{
  "d_shared_expert": 0,
  "router_z_loss": 0.0001,
  "positions": "rope",
  "init_std_down": 0.0,
  "warmup_steps": 398,
  "z_loss": 1e-05
}
Below are experts of layer 7 (counted from 0) of a mixture-of-experts language model. Rows are named router (the router's row for the expert), gate (a neuron's input weights, with its number), up (a neuron's input weights, with its number) and show model dimensions 0-127. Each number is 128 + 32 x the weight over its row's rms, rounded and kept within 0 to 255.
Before each expert's rows: a language model's description of what the expert responds to; "comes after" lists some tokens at least twice as common just before its tokens as in all text. This comes from a sample of Wikipedia text that the model never trained on. Tokens count by the router's weight.

# expert 30
Description: First word or piece of a new sentence, often an adverbial or subject, such as In, He, Following, Apart, Rather, Alongside.
comes after: ".", "\n", " However", ").", "\".", ".\""
router [105 153 120 148  71 209  85 129 126  83 139  96 194 148  55  88  96 171 108 150 121  96 138  83 128  90 114  53  75  81 105 104  95  90 169 118  86 146 168 113  75 123 181 121 122 132 145 177 166 137 124 128 149 170 158 153 164 147 171 134  93  99 135 141 103 103 103 123 112 124 108 135 130  94 103 172 154  96 109 101 120 175 111 168 146  80 125 103 132 151  86 157 131  75 102  85  93 143 139 130 131 143 155 161 148  91 175 112  91 187 126  98 148  71 119 153 143 159 138 120 188  66  87 116 105 107 143 137]
gate4 [116 102 117 109 126 147 109 111 158  66  29 110 122 148 131 110 178 115  62  83 117 121 147 122  88 122 149  91 151 131 123 147 146 124 105  97 148 107 136  95 130 103 127 132 179 163 221  97 117 178 130 147 204 120 122 134 143 104 100 174 178 103 146 115 101 139 186 158 143  87  97 123 121  93 117  99  73 125  86 102  65 177  79 121 170 188 138 132 103 184 119  87 147 168  99 101 143 137 137  86 129 109 184 146 128  66 118 153 128 121 117 119 163 111 130 105 142 132 207 122 144 108  75 103 150 112  90 115]
up4 [124 126 135 139 103 151 118 138 206 163  61 133  98 193 120  75  96 182  98 123 116 120 147 159  93 183 146  85 111 202 124 140 152 175  97  91 164 154 148  86 102  91 136  90 127 153 147 111 153 157 146 107 142  97 156 137 134  74 102 153 121 124 147 127  85 144 174 148 146  82  63  68  90  84 131  95 121 130  82 134  85 143 130 129 158 194 130  97  92 189 183  60 135 138 135 115 138 120 106  97 172 134 125 131 130 136 127 165 124 157  94  81 172 104  70 124 129 173 189 113 115 137  84 110 120 113 105 102]

# expert 34
Description: Line-initial hyphens, pipes, bullets and numbered-list dots in infobox-style field lists, such as "- Role:", "- Height:", "- Running time:".
comes after: "\n", " Species", " B", " known", " medal", " similar"
router [126 135  97 112 114 132 174  72 175 137  88  85 202 109 146 137 165 150  91 163 143 121 114 104 132  97 102  85 129 103 102 109 155  85 134 169 113 159 124 151  95 105 146 112 126  83 184 135 173 115  82 143 155 105 179 121 204 117 198  94 162  93 152 105  96  70  76 129 125 136  94 130 131 129 107 153 145 135  99 107  82 169  99 183 105 105 126 111 166 145 103 157  97 109  88  63 131 106  91  99 105 145 157  88 127 175 166 100 106 169 173 157 125  79 131 131 168 142 188 168 179  57 115 137 116 106 149 124]
gate1 [157 122 127 118 172 129 139  89 135 132  59  78  70 162  96 143 118 138 138 117 192 108 122 122 126 116 121 150 124 161 123  85 103 106 126 172 151 116 135 191 174 146 172 174 156  75  91 157  26 135 166 171  87 129 138 142 104 155  74  94 194 145 163 180 116 101  92 102 128 112 115 167  93 161 145 132 116 143 133 137 127 176 142  81  71 166 133 106 135 134 149 126 100 109 115 102 191 108 165 156 104 162 131 143 130 135 113 113 117 145 128 125 188 148 105 131 108 123  44 203 166 103 141  83 119  78 115 104]
up1 [ 92 137 115 130 162 127  99 118 147 116 144  78 138 180 141 190 100 139  98 212 135 139 156 146 110  96 131 135 135 106  88 115 211 103 169 106 139 179 113 129 112  71 109  95 140 166 169  88 102 112 167 136 119  86 113  77 110 142 130 135 140  97 126 131  68 106 238 145 128 166 209  88 101 147 116 133 129 100 104 145  95  96  88 144 140 155 124 177 182 124  89 146 170 180 157 110  99  99 150  95 128 174 136 137 125 122 112 150 146 104 135 142 128 160 164 154 206 163 152 112 122 160 118 125 144 202 121 111]

# expert 44
Description: Opening syllable pieces of longer words and names, such as mus in musket, muscular, va in vacuum, and Bar, Val, Zam.
comes after: " ", " con", "-", " f", " p", " sub"
router [118  92  77 135  89 183  97 125 148  93 135  67 179 157 105 107 130 154 126 175 161 127 119 129 147 155 129 138  74 151 172  60 133  69 152 134 119 126 149  83 120 118 142 132 148 122 152 121 133 105 132 114 175 105 126 177 193  62 165 121 110  78 142 184  17  78  96 116  73  98 125 141 113 103 111 135 112 136 141  95 110 145 149 121  99 158  65 165 136 171 121 113  86 130  95 102 159 132 107 142 114 127 169 144 233 104 117 134 105  85 129 155 125 146 120 114 141 119 172 148 191 133 142 143 129  85 125  91]
gate4 [129  96 128  95 134  96 177 126 104 126  79 154 151 182 149 102 176 152 131 127 101 113 137 143 121  30 131 158 116 169 114 138  95 161 182  65 142 169 148 158  70 134 105 129 137 124  93  89 169  82 123 128 134 125 148 108 137  75 179 132 106  95 124 131 119  63 108 106 156  87 182 129 128 154  95  92 116 158 106  97 137 100 140 135 145 120 134  58  83 137  64 126 130 151  91 137 155 137 116 123  86  57 173  80 168 138 147 117 108 145 129 130 161 165 117 113 159 178  97 112 141 128  95 205 135  96  39 110]
up4 [ 84 160 120  75 122 119 111  93  73 180 132 140 163 113  97  88  61 135 166  67 150 125 107 164 110 114 109  99 120  90  59 197 141 186 157  68 142 162  90 116 196 130  84 151 134 102  85 147 121 125 148  95  90 124 116 148 154 108 121 152 151 146  80 105 135  86 118 130 128 150 152  99 182 151 150 143  87 180  97  97 104  78 142 165  85  95 127 184 168  77 112 156  96 117 151  99 116 124 134 160  84 118 142 108 118 222 153 142 127 149 100 165 103 106 103 116  75  99 144 114 129  92 136 166 148 121 156 113]

# expert 20
Description: Ordinal suffixes and words (th, st, nd, second, third) and final digits of years or numbers, mostly in tables and rankings.
comes after: "1", "0", "2", "9", "7", "8"
router [161  88  61 174 110 129 109  69 160 105 123  41 134 102 101 118 160 193  98  98  81 116 111 113 105 122 123  87 119 113 100 111 130  89 138  91 129 140 113  97  65  92 174  98 108 100 115 202 154 123  55 154 150 141 121 184 168 145 138 122 100  84  76 121  55  78 129 161 137 152 119 132 135 129  90 117 154 163 168 107 106 141  56 151 110  99 129 125 149 149  85 152 125  84 157  92 125  47 116 138 143  99 152 178 179 160 134 129 105 126 136 142 131  79 110 137 116 114 139 142 138  66 117 142 169 116 115 117]
gate1 [ 81 145 113 139 151 171 173  94 170 112 131 136 101 143 150 101 158 125 152 166  95  71 170  77 150 170  82  87  89 117 150 118 140 131 103  88 139  91 119 146 164 120 126 143 112 153 164  74 102 141  85  80 198 158 189 143 141 111 166 120 138 104 154 121  93 124  72  58  92  72 151  81 129 120 142 110 102 171 129 159 142 201  88 118 167 158 107 171  95 147 159  88  86 152 148 102  56 145  89 149 153 164 172  95 140 138 121 144  70 139 180 160 146 147 143 140 159  85 102 116 127 171 125 118 118 175 148 143]
up1 [181 144 117  55 119 134  80 119  64 104 160 147 105 108 108 159  77  89 155 162 156 118 145 159  71 143 138  75 110 109 129 146  88 143 148 153 156 132 131 103  90 167 158 106 115 169 169 150 118  99 185 107 123 104 111 120 124 144  81 170 199 175  84 102  79 141 146 130  90 173 142 212 159 184 155  95  99 133  68 108 134 130 101 133 103 118 151 125 155 123 121 172 125 124 122  72 113 161 115 100  92  86  58 113 156 134 179 159 154 106 126 155 111 197 153 161 127 109  82 105 174 140 114 132 124 158 151 161]

# expert 2
Description: Commas, often "),", '",' or closing quotes, ending an introductory phrase or clause before and, which, but, he, e.g. "Aged 31,".
comes after: "s", "5", "6", "3", "4", " However"
router [ 93 157 114 149  89 181 136  78 130 108 112  56 186 138 109 124 145 106  78 145 109 106 147  94 149  99 134 144 118 140 142  86  78 136 170 116 121 145 122  98  99 105 123 126 105 131 138 199 152 129  48 129 136 174 164 125 150 170 161 153 133 124 132 111  52 100  66 113 124  61 135 109 125  81 152 134 136 135 154 135 135 164 104 129 131 133  52 131 162 168  99 157 132 157 138 120  97 104 119 124 113  97 146 183 221 130 164 121 120 132 122 138 113  50 120 116 141  99 147 149 175  39  58 152 142 149 109 150]
gate4 [ 68 135 128 199 101 131  58  98 107 100 137  99 110 189 112 142 114 130  61 180 163 116  82 143 204 161 124 128 127  95  76 185 146 108 115 147  89 131 107  80  94 119 151 102 136 139 150 137 127 179 103 130 121 166 131 117 114 120 108 140 159 139 121 169 127 120 215 103 123 122  29  88  99 112 128 137  93 133  95 140  86 166  91 111 148 105  96  92 163 121 131 115  54 138 103 127 115 109  92  93 162 168 114 138  82 140 136 154 106 105  64 120 221 127 102 100 133 135 111 101  99 139 117 151 131 123 155 131]
up4 [167 162 123 141 127 150 131 106 106 143  61 124 124 137 104 103 173 109 110 137 144 120  98 164 117 113 147 142 232 112 206 139 138 151 122 130 124 135 118 136 167 143 118 103 139 185  76 144  32 110 117 116 104 164 140 118 124  85  80 121 230 172 137  97  74 136 151 125 172 121  98 195 198 123 125 145  97  97 124 156 114 113 136 119 149 183 139 126 130  71 138 148 144 140 165 139 148 171 121 202 176  53 132 159 108 118 120  96 144 121 131  90 100 146 137  86 132  87 133 116 102 116  87 150 117  96 133 124]

# expert 24
Description: Starting letters of names and digits after spaces, pipes or dashes in tables and sports results, such as J, X, Jam, 1, 4W.
comes after: " ", " |", "–", " +", ":", ";"
router [ 91 121  93 149  87 174 117 141 170  95 114  85 143 126 111 133 116 183 138 122 152 111 144  82 121 160  87 105  87  97 122 100 117 110 147  95 140 148 147 121 100 132 169  96 116  90 154 162 177  78 135 118 173 176 172 144 182 185 187  84  96  71  98 178  81  69  82 126 139  99 113 137 116 123 105 118 130 175 159 102 134 145 117 160 109 109 111 174 165 160  63 144 101 103 138  84  92 100  79 148 145  88 154 154 169 109 158 142  91 177 100 160 152  93 101 157 143 124 175 121 164  53  67 102 141  98 135  98]
gate1 [127 139 129 106 135 138 177  86 132 108 128 124 127 146 128  73 120 146  95 154 112 107 115 107 104 128  55  74 126 130 129  53  95 153 174 105 131 154 162 114  77 157 146  46 142  93 154 179 151 120 125 174 133 138 152 120 135  68 163 109  92 108 102 149  85  79 105 126  79  94 118 148 187 147 100 114 150 171 136 136  92 141  85 166 176 152  96 131 128 148 136 142  76 146 163  99  97 154 177 112 138 183 170 180 119 146 123 166 120 108 130  46 183  93  87 133 127 149  82 160 159 132 123  87 146  56 176 126]
up1 [124 140  53 116 156  86 126 144  99 103  86 140 156 146 105 128 164 171 171 133 121 148  99 148 121  71  74 106 157 190 212  71  90 158  86 198 119 176  75 202 133 122 171 106  66 152 137 146 105 103  95 144 136 136 139 140  92 106 122 101 168 110 169 121 151 118 126 112 105 121 139 136 158  84  81 192  92 159  88 119 133 125 170 151  76 148  94 138 143 119 126 111 151 137 178 114 126 112  73 111 135 169  91  85 121  86  89 163 152 148 116 139 114 152 163 128  87 130 119 164 135 151 145  52 134  94 142 129]

# expert 39
Description: First byte of Chinese or Japanese characters in parenthesized titles, and the leading digit 1 or 2 of years and codes, e.g. 1990, 1847.
comes after: " ", " (", "–", "-", "/", "_{"
router [ 92 129 119 124 126 172 162  96 157 111 115  82 170 150 102 101 147 152 172 157 168 115 139  72 122 156 129  75 124 104 117 115  91  71 140  68 114 127 155 104 115 142 179  57 122 107 176 170 189 115 132 133 154 173 137 116 165 183 162  98 123  61 127 133  77  78  88 136 131  91 123 137  80 112 122 155 119 136 130 102 128 155 112 152  86  91  83 159 152 170  94 120 105 119 132  81 112  84  97 102 161 141 175 157 184 131 136 150  81 127 111 156 131  64 115  83 145 127 163 166 164  63  80 124 168 105 129  64]
gate1 [163 168 186 192 124 123 176 132 116 172  80  86 115 115  81 124 121 159 108 122 161 113 106 122 157  93 181 127  81 135 164 138 110 105 126 112  73  95 142 118 102 151 171 104 169 134 208 129 102 152 152 166 103 127 124 144 183 159 136 129 151 104  59 149 109 122 136 140  94 123  91 110 186 138 133 107  89 157 167 144 149 116 133 186 139 100 146 131 244 140 166 168 113 107 125 102 142  93  97 123 136  86 113  99 147 128 179 195  82 115 112  94  79 103  97  95 122 172 138  90 162  93 158 169 103 127 133  98]
up1 [ 76 173 166 144 120 109 152 157 136 163  80 130 153 161  89 130 131 113 100 197 143 123 123 138 101  95 182 146 136 150 110 140  84 128  93 125 116  94 126 104 119 100 123 105 150 172 161  81 128 198 143 160  98 127 112  74 128 171  92  55 142  87 117 125 147 152 154 168 138 100 156  92  82 138  89 171 101 102 116 121 164 158 135 125 138 118 189  64 160 152 183 166  97  96 134 114 119  98 143 118 165  87 142 142 170 114  80 138 129 101  84 101 109  94  69  94  95 143 146  25 136 143 147 161  82 152 167  84]

# expert 15
Description: Hyphens, pipes, digits and line breaks in year-dash-item lists and tables, plus verbs like including, known, appointed; e.g. "1985 - Alan".
comes after: ",", "\n", "2", " in", " and", " ("
router [108 103  98 159 108 175 155 125 157 102 107  82 151 115  98 148 146 176  92 131 148 101 159  74 150 124  98  82  77  95 134  99 112  91 156  79 136 129 162  92 107 134 179 119 118  96 141 163 184  96 125 117 173 157 176 147 174 180 171 100 100  79  86 157  60  65  67 129 142 121 121 160 105 110  85 133 131 179 173 116 113 163 114 178  92 115 110 151 171 161  79 171 106 121 152  91  95  88 113 121 139 143 173 138 169  79 121 121 110 147 137 168 129  79 105 118 142 103 172 123 174  79  62 101 145 125 133 109]
gate2 [119 142 121 173 102 135 121  41 168 106 104  99 133 147 172 156 143 100  96 158 157 108 118 126 158  81  73 115  65 140 124  93 122 128 189 165  47 138  95 148 142 145 140 117 126  42 111 189 148  89  44 130 109 135 131 118 103 126 169 114 138 142  89  96  94 149  74  68 153 119 134 189 146 125  80 169  73 111 141 124 107 130  90 146 134 104 139 186 186 150 163 128 116 150 101  97 142 143  75 100 111 129 146 191 134 125 142 123 164 156 141 152 113 115 108 122 147  77 166 113 146  73  83 115 115 127 109 154]
up2 [135 116 152 137 143 129 123 117 125  96 154 176 108  98 155 144  92  98 116 113 117 131 100 136  92 143  66 139 184 128 113 134 115 171 135 217 134  50 120 101 172 137  99 162 154 156 101 117 128  98 127  87 120 136  94 147 100 162  68 123 115 191  98 140 116 129  98 165  83 127 101 159 143 156  95 134 201 102 183  81 211 142 142 125 196 107 136  96  86 147 171 144 207 124 117 159 122 109 157 189  86 191 135 128 116 126 141 108 104 133 145  90  79 128 130 104 121 134 132 108 127  98 107  64 141 192 157  99]